python train.py --n_layer=11 --d_model=192 --n_experts=128 --experts_per_token=8 --d_expert=64 --d_shared_expert=0 --activation="swiglu" --moe_layers=[1, 2, 3, 4, 5, 6, 7, 8, 9, 10] --router_score="sigmoid" --normalize_top_k=false --routed_scale=0.707 --balance_loss=0.000549 --balance_bias=true --n_groups=4 --groups_per_token=3 --init_std_router=0.0158 --lr_router=0.00348 --vocab_size=8192 --norm="rmsnorm" --norm_eps=1e-06 --tie_embeddings=true --optimizer="muon_hyperball" --lr=0.00662 --beta1=0.95 --grad_clip=2.0 --batch_tokens=[65536, 131072] --seq_len=2048 --train_tokens=907400000 --steps=9367 --dataset="wikipedia_en"
Below are experts of layer 7 (counted from 0) of a mixture-of-experts language model. Rows are named gate (a neuron's input weights, with its number), up (a neuron's input weights, with its number), down (a neuron's output weights, with its number) and show model dimensions 0-191. Each number is 200 + 40 x the weight over its row's rms, rounded and kept within 0 to 999.
Before each expert's rows: "comes before" lists some tokens at least twice as common just after its tokens as in all text. This comes from a sample of Wikipedia text that the model never trained on. Tokens count by the router's weight.

# expert 113
comes before: " |", " |\n", "|", ";", " %", " Votes"
gate0,102,210,215,210,277,207,170,120,129,196,171,184,212,183,233,195,238,184,154,183,172,112,204,194,232,129,200,166,297,211,219,171,265,263,100,218,166,207,158,248,257,228,161,161,230,138,190,181,108,198,199,174,217,185,189,229,271,175,202,210,258,182,183,204,190,228,227,211,193,227,201,217,235,188,162,153,128,197,175,259,139,183,197,164,188,195,136,130,226,266,158,254,153,230,190,225,186,186,193,199,234,160,269,181,213,194,200,186,222,203,253,163,197,133,145,137,183,95,189,205,139,169,203,166,180,225,215,134,216,145,186,246,187,210,208,222,251,221,147,216,168,201,201,230,195,127,210,169,200,272,191,295,157,213,147,182,184,179,181,201,185,211,239,203,211,252,158,221,195,268,208,201,177,273,252,201,174,131,215,193,135,111,239,203,206,151,191,231,198,267,200,286
up0,201,180,233,220,141,143,200,233,197,194,232,201,238,175,255,184,219,125,182,174,193,173,189,247,204,119,241,200,239,286,175,211,237,220,226,208,214,218,192,223,218,238,177,216,193,296,203,202,125,201,162,197,221,200,237,199,199,226,217,207,207,223,220,200,184,182,178,163,244,308,170,211,216,258,162,119,228,200,249,175,249,193,188,229,165,209,183,209,202,244,209,171,197,266,225,360,215,200,204,246,174,231,237,249,201,218,169,139,225,196,199,202,186,211,195,301,145,278,152,166,195,54,200,135,237,195,204,205,280,208,187,202,205,243,193,202,151,189,160,245,230,253,173,184,201,233,135,201,244,158,217,119,247,160,155,198,204,212,249,179,236,196,287,176,181,197,163,172,185,143,219,195,127,201,306,200,210,261,214,242,187,137,145,183,219,219,205,185,292,220,159,232
down0,200,202,246,211,169,235,202,317,227,206,152,173,186,221,203,189,205,220,191,212,225,182,188,206,88,184,196,195,91,169,209,185,201,177,209,140,261,133,225,207,153,235,228,182,209,198,253,179,190,199,224,203,243,186,205,203,190,208,159,193,201,195,213,194,189,177,166,115,156,236,279,175,223,186,195,205,174,181,160,292,212,206,255,206,200,191,147,150,207,227,178,91,334,281,187,198,193,195,153,202,195,193,180,242,206,210,129,84,215,204,180,186,196,215,332,156,222,207,138,189,199,121,191,253,201,280,247,221,203,169,85,176,160,206,172,167,167,157,219,259,227,151,249,206,182,196,167,206,89,238,237,220,185,265,96,199,217,179,216,229,231,171,202,193,199,182,225,205,196,194,201,245,195,204,245,201,197,115,170,201,187,194,216,200,161,147,175,209,202,192,174,171

# expert 61
comes before: " |", "|", " |\n", ";", "1", "–"
gate0,205,168,196,178,198,102,188,160,206,217,175,162,240,184,181,164,176,180,184,304,190,196,221,235,140,208,193,182,232,218,239,115,184,199,214,209,229,208,178,175,200,183,224,200,214,153,216,200,202,186,221,181,189,156,167,192,201,194,271,133,160,196,203,180,137,189,250,192,238,191,96,185,253,226,159,200,211,203,245,140,276,188,177,223,182,209,195,220,196,206,253,213,263,162,187,202,185,179,176,210,293,201,228,129,203,207,176,149,334,202,222,186,181,189,145,263,209,201,280,239,184,219,125,173,215,163,217,146,109,203,115,206,207,244,228,223,323,196,220,171,187,270,176,274,209,167,199,145,211,80,159,189,203,195,198,220,210,181,187,223,216,195,196,236,202,239,147,206,145,202,293,179,206,114,217,183,200,193,266,219,201,199,199,174,200,113,281,119,240,254,213,239
up0,200,240,276,199,224,217,115,201,183,196,220,109,175,223,194,223,279,192,197,195,181,227,228,176,183,215,223,160,209,283,97,243,244,260,195,190,214,210,144,173,179,161,175,209,250,194,207,207,285,171,230,178,193,236,242,220,178,204,175,204,153,329,221,191,179,246,178,254,221,162,218,172,165,199,221,156,239,257,126,254,197,197,177,211,209,185,191,106,222,222,176,201,204,227,199,197,182,241,235,129,204,197,191,215,103,197,155,224,192,232,220,175,199,302,157,93,183,177,194,197,130,184,201,226,214,174,154,157,209,189,236,229,252,232,236,185,286,273,224,304,229,200,200,226,166,200,287,237,186,143,176,258,174,208,207,237,203,137,215,161,172,288,189,184,202,187,200,187,207,198,228,197,183,164,228,201,193,187,168,210,187,117,138,157,192,205,114,178,129,129,156,169
down0,193,115,178,238,164,194,156,205,116,199,165,201,281,222,259,179,240,232,176,178,200,178,178,277,204,177,45,199,283,243,221,174,208,195,215,223,208,230,155,165,188,221,200,209,211,147,187,114,212,220,132,202,131,192,213,216,237,227,173,225,230,144,178,170,174,193,235,225,213,216,210,213,218,199,169,241,185,237,272,199,185,189,151,181,268,239,246,187,221,203,195,190,177,198,151,199,230,258,189,182,236,182,167,117,225,77,62,201,234,205,196,245,199,198,210,149,195,175,172,207,263,176,169,66,195,172,223,200,199,208,198,195,199,187,192,291,238,195,211,216,248,182,226,229,250,250,93,178,175,190,176,267,200,170,122,182,258,237,171,169,254,300,173,203,206,194,211,210,267,206,179,197,239,178,164,160,207,210,232,231,188,169,219,218,187,171,143,222,212,211,159,201

# expert 89
comes before: ",", " of", " and", " in", ".", " were"
gate1,205,199,171,193,211,187,193,188,136,200,163,219,176,162,218,337,116,203,130,133,218,269,194,127,182,147,250,216,241,245,231,199,205,209,341,161,164,200,208,265,93,187,215,221,166,203,179,219,252,150,196,178,256,176,173,216,188,232,131,136,254,178,237,140,192,179,240,190,177,198,223,198,254,252,216,218,229,212,208,193,194,219,202,217,185,177,222,200,229,219,227,204,257,246,177,245,228,193,209,239,161,213,202,170,174,207,154,203,137,210,151,207,218,253,321,199,164,214,223,152,222,187,219,192,181,213,195,222,200,146,233,220,264,178,268,177,218,197,226,222,235,180,206,198,136,243,216,209,136,148,217,218,200,205,147,148,264,174,198,212,237,169,198,208,188,265,82,178,173,197,137,205,206,217,226,236,227,197,196,321,176,217,272,198,200,231,90,186,191,276,191,212
up1,243,188,186,208,258,206,208,148,246,196,178,92,184,218,89,177,198,234,209,199,180,204,168,209,176,147,306,212,292,204,196,221,219,185,196,159,187,77,246,145,208,164,197,203,182,203,199,196,175,214,201,184,192,191,182,174,212,213,145,265,184,157,214,231,211,177,195,175,217,201,193,190,194,210,217,213,157,202,203,170,212,114,224,220,234,191,155,227,253,217,216,215,251,185,234,162,219,201,169,212,235,155,224,150,196,207,173,200,184,156,188,194,213,116,195,181,216,241,300,307,233,197,198,209,117,143,322,229,218,155,209,174,200,196,276,177,198,193,221,195,183,160,167,203,107,180,228,214,116,154,198,241,148,100,234,192,261,192,255,180,202,152,26,199,267,199,191,193,186,165,152,280,192,200,211,225,179,230,225,223,203,187,187,249,191,249,180,210,197,196,185,197
down1,174,206,255,205,210,167,211,192,200,191,210,93,154,161,194,196,228,132,170,205,276,195,94,181,201,226,221,188,279,203,99,220,215,166,214,162,120,150,212,224,226,228,180,212,169,170,209,243,151,182,236,202,219,110,246,148,227,222,194,226,143,205,191,158,181,234,263,181,202,178,184,189,219,217,202,214,202,293,191,226,217,277,147,218,103,144,212,230,237,136,202,197,192,169,164,236,210,180,191,162,174,196,249,200,219,210,164,221,169,203,228,199,121,221,171,201,243,232,185,198,192,168,153,210,278,185,180,212,199,190,251,238,182,254,224,305,199,164,174,144,204,210,213,258,197,185,214,119,200,225,255,213,228,286,200,229,168,131,187,237,163,187,156,159,252,197,210,214,119,336,197,270,208,189,214,241,220,172,181,188,266,240,205,200,268,165,128,245,208,143,138,200

# expert 83
comes before: " |", ":", " |\n", "|", ";", " Team"
gate0,188,251,231,208,184,188,271,165,229,192,194,187,196,199,177,229,241,204,200,215,179,184,175,177,196,190,191,241,184,162,219,192,126,238,206,192,237,222,270,184,183,159,200,146,165,200,190,211,241,190,234,193,196,201,216,176,240,178,155,203,241,176,258,209,201,208,289,360,200,122,172,137,184,303,162,198,160,194,104,221,214,232,176,224,204,209,198,272,102,201,246,272,137,223,188,211,199,180,216,246,212,189,215,195,203,165,209,216,179,237,192,217,172,150,258,195,278,210,213,165,227,201,259,206,132,190,215,215,177,232,138,311,224,275,159,184,240,101,210,240,184,220,192,196,246,176,205,276,196,264,169,113,200,164,96,154,197,202,222,235,124,260,203,204,238,279,155,214,165,210,112,208,188,160,227,185,188,222,194,194,190,191,246,207,155,283,209,250,216,198,167,192
up0,74,173,230,173,158,110,192,247,171,197,174,150,274,161,194,210,231,216,195,203,226,199,240,186,162,140,245,188,181,197,175,269,255,242,192,146,245,287,239,203,214,195,233,171,200,250,161,151,179,153,191,186,200,135,101,211,206,181,206,224,233,177,254,190,213,193,226,208,252,202,165,113,260,174,198,189,218,189,192,181,175,223,107,208,175,245,199,264,208,177,237,252,188,226,207,225,242,167,128,277,169,214,209,206,201,274,168,203,241,202,196,224,216,201,287,197,184,200,107,254,246,150,173,199,199,202,207,185,212,239,196,220,204,264,189,200,164,162,186,187,238,225,204,299,158,227,145,204,240,140,166,200,202,172,134,168,157,198,244,222,147,183,170,212,224,232,204,320,199,200,199,323,191,225,207,244,125,255,195,208,191,190,222,305,192,167,183,134,199,207,162,197
down0,229,196,209,264,203,195,218,187,132,183,197,206,191,203,137,171,221,202,186,186,178,186,159,187,275,164,222,156,208,212,205,182,172,139,228,139,220,264,263,212,208,199,220,202,208,131,199,128,176,196,195,192,205,224,202,212,261,202,172,194,164,250,212,162,239,188,124,199,179,243,165,252,241,229,193,351,165,285,193,242,190,199,213,191,155,197,246,139,193,213,200,147,210,192,147,211,199,213,125,161,194,166,175,131,206,162,172,255,204,217,255,196,190,203,295,197,205,231,153,229,216,201,206,197,162,193,198,243,243,172,127,163,109,240,149,176,208,210,198,256,146,212,236,232,223,209,94,218,299,201,84,123,234,200,138,168,233,242,243,208,222,195,268,220,196,209,174,169,201,200,210,199,164,289,187,227,201,190,187,280,226,224,264,188,264,205,194,197,285,189,272,283